From a checkpoint of a small mixture-of-experts model trained on Wikipedia: 128 experts in each of 10 layers, a softmax router.
Below are experts of layer 5 (counted from 0) of a mixture-of-experts language model. Rows are named router (the router's row for the expert), gate (a neuron's input weights, with its number), up (a neuron's input weights, with its number), down (a neuron's output weights, with its number) and show model dimensions 0-111. Each number is 50 + 12 x the weight over its row's rms, rounded and kept within 0 to 99.
Before each expert's rows: a language model's description of what the expert responds to. This comes from a sample of Wikipedia text that the model never trained on.

# expert 33
It responds to: Infinitive "to" after verbs or adjectives, as in "unwilling to take", plus modals can, could, may, should, and negations not, never.
router:57 49 41 44 50 48 30 23 54 46 46 49 75 33 35 72 50 29 40 61 40 55 57 46 64 57 52 59 49 60 41 41 34 61 75 32 30 54 42 45 45 47 47 46 53 37 59 48 58 75 60 53 44 45 66 58 52 53 59 38 58 39 48 41 46 50 40 73 59 41 50 57 69 32 50 53 54 35 57 48 52 60 44 46 73 65 63 60 56 54 50 46 35 61 47 45 65 68 49 47 26 57 58 29 48 37 60 60 56 42 35 29
gate0:52 38 49 32 37 37 53 49 37 65 49 55 64 51 45 62 75 63 53 46 46 50 48 48 62 49 45 67 55 70 47 80 37 42 41 63 50 61 34 53 50 48 37 37 59 63 72 66 45 84 58 32 66 61 51 58 47 43 46 53 44 44 67 31 57 54 51 61 58 37 49 58 59 45 61 38 74 31 62 37 57 30 59 47 50 56 56 32 48 62 31 48 62 49 40 37 36 49 51 45 45 68 73 70 50 53 50 54 59 53 36 60
up0:40 64 42 42 36 40 51 43 48 59 21 59 73 57 57 62 78 59 35 56 48 58 49 42 50 52 67 77 40 61 42 56 59 42 42 46 33 35 34 70 44 74 45 70 47 64 42 62 52 40 60 26 44 41 57 52 55 61 35 60 47 29 55 35 43 62 29 46 74 63 29 46 50 52 46 57 58 27 65 43 41 27 66 37 60 64 60 50 61 55 32 49 20 48 46 41 43 40 39 57 52 54 82 59 52 57 41 71 62 57 45 41
down0:52 26 38 57 68 71 33 57 70 59 46 46 51 50 42 50 54 57 70 43 57 54 72 25 65 52 53 46 36 73 50 37 32 59 48 40 46 46 87 49 54 59 38 44 48 48 46 45 33 59 37 57 34 60 62 44 55 42 48 42 39 51 50 41 52 37 62 46 63 56 67 50 50 60 57 50 65 69 62 59 61 47 31 55 50 52 40 39 50 49 59 56 25 50 38 59 73 47 59 50 72 25 31 42 44 47 67 25 48 28 51 42

# expert 53
It responds to: Words about joint work, touring and releases in music and film text, such as alongside, together, tour, co-production, composition.
router:56 56 52 48 27 41 49 51 80 53 41 41 45 54 51 57 38 37 61 45 60 47 32 59 49 51 62 31 28 44 58 36 29 55 64 48 34 47 47 57 40 68 45 22 48 16 58 52 41 44 35 41 37 48 52 74 27 50 64 66 58 43 62 36 58 33 20 51 65 54 51 53 48 70 49 41 40 32 50 48 60 43 45 62 46 44 54 51 51 53 72 45 52 46 32 34 53 38 48 56 49 56 75 74 46 55 56 54 59 53 67 37
gate0:48 54 60 33 16 45 40 63 56 41 61 59 75 39 68 40 57 53 65 28 72 45 51 79 62 52 60 36 65 34 43 56 54 45 46 37 41 32 56 63 57 66 47 49 57 49 65 32 29 53 56 49 71 52 26 48 54 59 42 52 56 55 44 48 39 70 53 48 50 37 31 70 49 34 58 42 62 16 43 27 62 25 53 55 25 54 33 47 61 47 42 55 40 60 40 49 41 63 70 52 52 64 56 43 38 56 47 33 57 45 53 59
up0:47 61 68 50 09 59 42 57 55 50 62 46 73 36 60 31 34 44 61 37 64 36 44 66 52 51 61 52 52 40 62 66 47 49 68 39 41 21 62 56 50 61 58 57 50 48 60 46 35 44 66 42 64 60 25 49 58 49 38 54 67 51 48 55 47 50 42 33 54 45 31 68 44 46 45 45 69 22 35 27 48 38 46 59 18 50 47 50 55 48 42 54 34 57 43 43 55 60 63 55 44 53 45 56 38 74 62 40 70 52 56 74
down0:37 60 49 68 53 70 40 43 70 49 53 63 41 55 61 57 72 63 40 39 57 63 44 57 49 59 35 54 43 40 45 36 58 58 56 51 56 49 59 35 09 48 30 43 22 45 70 50 63 53 33 47 66 40 56 55 51 54 62 59 53 57 39 37 65 48 60 59 43 35 51 66 37 48 63 50 49 51 45 70 63 48 52 37 30 29 60 36 68 39 50 29 52 56 43 56 31 54 24 44 37 56 29 50 47 71 59 38 43 64 41 37

# expert 12
It responds to: Second word pieces of capitalized names, often Latin genus and species names in taxonomy lists, such as Dys(pteris), Dra(cunculus), Gra, Dar.
router:46 55 49 37 55 63 60 58 60 40 59 50 48 32 64 70 45 73 43 46 44 51 64 63 75 58 46 41 49 50 44 64 38 35 54 50 62 48 59 39 49 66 59 60 58 53 36 23 43 49 57 51 62 67 60 43 50 53 49 54 45 47 67 63 55 46 58 53 37 47 38 56 52 20 61 51 38 64 52 44 60 38 52 55 84 57 33 37 46 60 32 50 51 44 38 52 28 59 39 24 66 33 30 52 58 31 43 63 41 68 41 62
gate4:51 41 63 50 34 47 60 47 72 48 51 24 47 63 41 54 36 39 60 50 41 37 44 58 54 50 65 44 59 48 63 29 26 66 62 53 50 49 36 59 63 37 56 47 52 35 52 40 44 53 59 24 48 48 75 63 48 52 48 58 37 32 78 62 75 70 50 66 35 57 53 43 32 61 48 47 49 58 35 33 33 40 42 50 48 49 42 27 59 61 48 59 47 45 60 44 52 40 57 47 43 46 64 35 59 62 66 74 66 73 69 51
up4:54 38 48 54 60 46 42 50 66 40 52 61 56 74 45 30 72 45 63 62 63 32 63 60 56 39 36 58 63 62 51 36 57 81 55 35 68 34 38 37 39 45 61 72 38 62 41 38 71 37 61 65 54 47 52 51 55 39 47 41 41 46 31 59 52 63 43 53 60 45 71 32 64 49 40 53 66 48 58 55 65 58 29 46 55 38 62 67 56 54 31 63 61 42 62 47 32 37 47 42 66 62 38 47 59 65 47 58 39 60 47 50
down4:67 65 42 56 58 51 45 53 54 43 33 49 36 55 60 71 41 35 64 50 52 37 55 46 45 74 68 51 71 49 46 78 55 50 43 42 49 45 42 39 68 67 48 44 60 67 48 36 26 39 55 47 39 36 75 48 45 40 49 53 11 33 37 61 31 62 61 50 50 52 51 57 82 33 76 46 62 42 33 48 58 59 63 31 59 45 57 42 62 55 57 49 53 36 62 49 48 48 49 54 47 61 48 33 66 68 53 54 60 35 71 43

# expert 11
It responds to: Words and word pieces in biographies about schooling and universities, such as gradu, University, College, profess, plus in, of, the.
router:35 56 40 37 48 43 49 61 47 61 54 57 65 41 55 56 72 47 48 46 68 41 44 38 55 58 59 49 54 54 62 57 53 49 35 45 62 77 55 64 69 56 77 62 58 51 60 52 22 43 36 35 45 62 50 66 59 69 48 33 53 16 44 55 55 45 63 59 35 69 48 44 56 55 45 47 50 50 59 27 45 37 64 48 52 50 39 50 65 47 51 49 39 36 48 54 54 45 50 58 36 47 50 46 59 63 68 37 62 35 32 58
gate4:56 57 35 42 52 68 38 51 50 62 46 48 52 40 46 44 45 35 60 39 61 21 30 59 71 39 50 51 43 56 65 42 48 70 36 27 40 50 56 40 60 38 64 46 45 29 56 47 29 51 58 52 58 60 63 46 55 44 52 48 62 42 63 44 41 62 58 52 63 52 52 54 89 33 50 47 40 45 67 52 59 59 49 43 70 64 37 57 37 49 44 70 43 37 68 69 48 44 55 61 54 49 61 73 56 74 58 68 52 74 44 31
up4:58 45 62 46 51 42 56 47 73 38 58 46 57 72 54 30 64 55 61 51 35 79 53 45 34 59 47 45 51 42 40 59 49 24 77 65 74 52 50 67 37 62 42 50 67 51 35 68 54 44 27 50 46 50 49 46 51 65 54 48 46 56 33 55 43 39 39 35 23 37 46 44 21 37 55 52 56 37 41 33 44 51 62 47 42 57 50 39 67 56 48 41 48 56 30 33 55 39 47 29 40 60 42 48 44 41 45 37 39 34 67 71
down4:52 36 59 62 58 50 63 64 66 55 36 51 61 60 65 42 70 52 31 57 37 56 41 62 37 38 58 53 44 56 45 54 52 62 59 46 55 53 45 39 51 40 16 42 47 57 47 59 41 40 47 47 45 54 24 55 65 32 55 38 55 46 42 51 59 46 46 68 57 36 56 44 62 08 44 46 56 52 37 50 73 33 44 65 59 55 62 43 53 53 38 53 40 51 45 46 52 44 35 40 33 72 52 60 64 53 45 33 54 60 71 48

# expert 30
It responds to: Articles and possessive determiners after prepositions, beginning noun phrases, such as the, a, his, its, their, The.
router:65 51 49 51 33 59 52 54 69 03 49 48 47 42 62 78 38 51 52 40 43 43 33 65 54 43 44 46 65 62 59 61 64 39 41 37 43 46 63 51 50 54 66 44 44 62 66 42 27 56 54 70 41 41 48 74 44 13 62 39 31 51 57 45 43 51 50 33 59 44 67 27 62 48 30 54 62 61 48 34 40 58 49 61 42 53 42 53 62 47 16 57 81 57 58 52 61 51 48 64 46 43 64 43 49 63 55 64 52 33 49 47
gate4:58 38 50 48 58 58 59 39 56 45 45 37 51 44 30 37 56 39 63 35 51 46 42 28 31 62 62 61 56 54 59 54 65 25 45 69 45 63 50 32 45 62 58 48 35 51 49 72 97 39 59 52 52 65 35 52 73 50 82 44 44 70 35 36 31 53 59 52 42 42 55 38 50 78 27 37 50 47 39 47 44 50 61 63 47 40 61 50 43 47 33 55 34 53 66 62 54 47 58 61 38 49 53 38 57 66 42 62 60 53 50 28
up4:51 68 47 60 44 45 26 36 45 52 56 72 51 59 56 50 56 51 41 53 43 57 71 60 63 37 53 50 43 68 51 45 46 60 66 61 46 25 54 49 62 41 33 55 44 57 49 49 15 59 19 51 38 38 58 59 37 49 32 49 45 39 67 50 55 43 34 55 65 33 45 61 48 37 70 65 51 55 55 51 62 57 44 49 50 65 62 31 60 52 82 53 71 72 36 42 44 56 52 41 64 53 51 58 45 37 54 53 42 43 51 66
down4:38 47 68 85 53 31 72 52 54 45 29 32 57 64 62 38 46 63 39 41 53 33 21 50 50 53 45 54 31 53 45 41 48 45 59 61 47 45 43 50 42 19 64 46 75 55 51 61 47 51 57 22 45 34 37 46 54 47 45 58 60 46 54 63 54 59 67 59 56 39 70 52 42 59 61 59 49 39 40 57 60 37 57 61 29 50 22 56 68 50 38 48 34 51 53 55 31 63 51 39 53 44 32 60 34 73 49 51 36 49 45 38

# expert 0
It responds to: Auxiliary and linking verbs and adverbs right after a subject noun or pronoun in narrative prose, such as was, had, also, not.
router:56 51 47 54 47 50 56 51 40 12 43 44 35 51 46 59 59 53 60 65 45 45 64 95 58 39 53 63 57 49 64 61 50 46 57 57 54 47 55 47 37 56 41 46 64 30 51 34 40 38 58 41 42 34 71 48 38 39 49 47 39 40 47 61 49 52 39 53 49 47 45 32 50 50 21 67 63 63 42 36 41 66 68 47 72 47 73 58 64 54 35 56 62 64 46 53 42 58 52 51 41 67 39 75 49 56 59 39 45 61 48 37
gate0:36 47 56 30 50 33 33 68 47 49 53 56 37 40 58 59 69 42 50 39 51 57 33 50 58 51 40 52 49 39 61 58 57 54 30 46 34 42 36 34 49 61 60 54 41 58 64 27 41 50 31 47 26 40 53 63 63 55 51 55 57 43 55 75 50 11 53 33 33 39 41 36 40 58 53 56 60 47 53 51 44 43 39 57 28 66 49 35 44 35 54 56 50 60 61 38 69 61 70 46 38 47 65 43 55 38 45 56 42 39 75 43
up0:38 57 64 47 38 45 33 31 48 43 50 54 53 50 59 32 31 62 47 53 55 37 46 54 37 24 53 23 32 47 34 32 43 40 64 55 50 51 40 68 38 34 61 39 61 59 40 32 63 55 62 51 42 51 31 57 46 47 46 31 62 48 55 45 60 49 52 28 63 48 40 75 59 35 21 41 82 48 50 53 58 48 45 41 46 69 49 65 49 61 70 49 49 40 74 19 45 58 46 60 24 53 42 54 62 52 65 40 76 41 67 65
down0:43 29 49 43 82 65 61 26 39 43 60 29 59 65 59 37 38 32 50 49 61 58 50 35 64 55 64 59 62 54 58 60 27 32 69 55 41 38 35 57 48 46 52 28 64 48 40 43 45 45 61 46 45 39 59 74 40 61 60 29 77 61 55 35 45 61 34 46 64 57 38 57 49 34 45 66 40 52 47 41 40 68 39 47 62 55 66 47 41 32 61 42 36 64 49 41 69 60 46 49 34 56 52 57 71 45 50 38 37 53 34 44

# expert 15
It responds to: Single-consonant or short consonant-cluster pieces starting a split word, e.g. s-m-all, b-ogs, M-umbai, sh, sk, sch.
router:44 41 53 53 48 57 53 50 47 29 33 24 41 41 48 63 47 60 41 45 54 25 47 54 52 62 52 39 55 59 70 53 70 37 49 48 56 76 39 39 50 33 34 18 41 46 59 47 22 51 33 45 54 71 60 39 57 23 57 63 45 39 64 49 40 66 40 40 43 58 41 58 45 59 61 68 33 64 51 42 45 62 46 63 59 45 64 61 39 57 58 50 47 54 32 44 16 66 52 67 54 46 44 50 54 47 64 53 56 64 61 51
gate0:35 49 68 42 53 73 49 47 45 48 40 41 63 63 59 46 44 38 42 32 40 30 53 40 36 37 66 31 44 59 79 44 76 58 35 53 28 62 44 47 67 46 35 61 55 53 47 50 65 52 59 45 73 60 57 60 39 46 31 40 49 60 56 67 30 86 44 63 49 55 55 49 65 57 55 63 41 58 85 35 68 48 46 68 43 38 69 48 32 47 36 54 53 33 43 63 60 61 55 53 69 35 53 50 28 39 59 67 54 59 50 72
up0:50 39 34 52 48 33 50 45 74 46 68 33 25 51 42 61 77 63 53 48 77 56 65 51 60 59 17 63 58 46 43 40 36 33 53 44 45 35 64 61 56 44 61 45 38 66 57 44 49 62 45 43 45 51 24 27 61 48 57 58 71 44 47 40 60 60 67 49 51 41 23 48 47 53 43 38 56 64 39 52 52 44 65 27 49 54 43 51 71 57 51 58 62 80 41 39 61 64 55 28 42 62 24 51 70 61 43 47 35 51 30 29
down0:69 16 20 33 46 44 58 34 46 45 54 46 72 40 42 55 49 37 54 40 51 64 47 45 71 56 35 42 59 44 45 60 34 59 69 56 26 67 71 60 52 52 49 39 61 57 47 38 41 62 47 49 58 23 66 43 58 44 55 62 61 48 46 60 74 51 69 43 48 46 59 51 62 22 67 58 51 43 46 41 52 39 58 45 46 64 19 40 68 16 53 37 54 58 34 68 39 50 47 54 45 56 53 61 51 52 23 45 65 53 41 33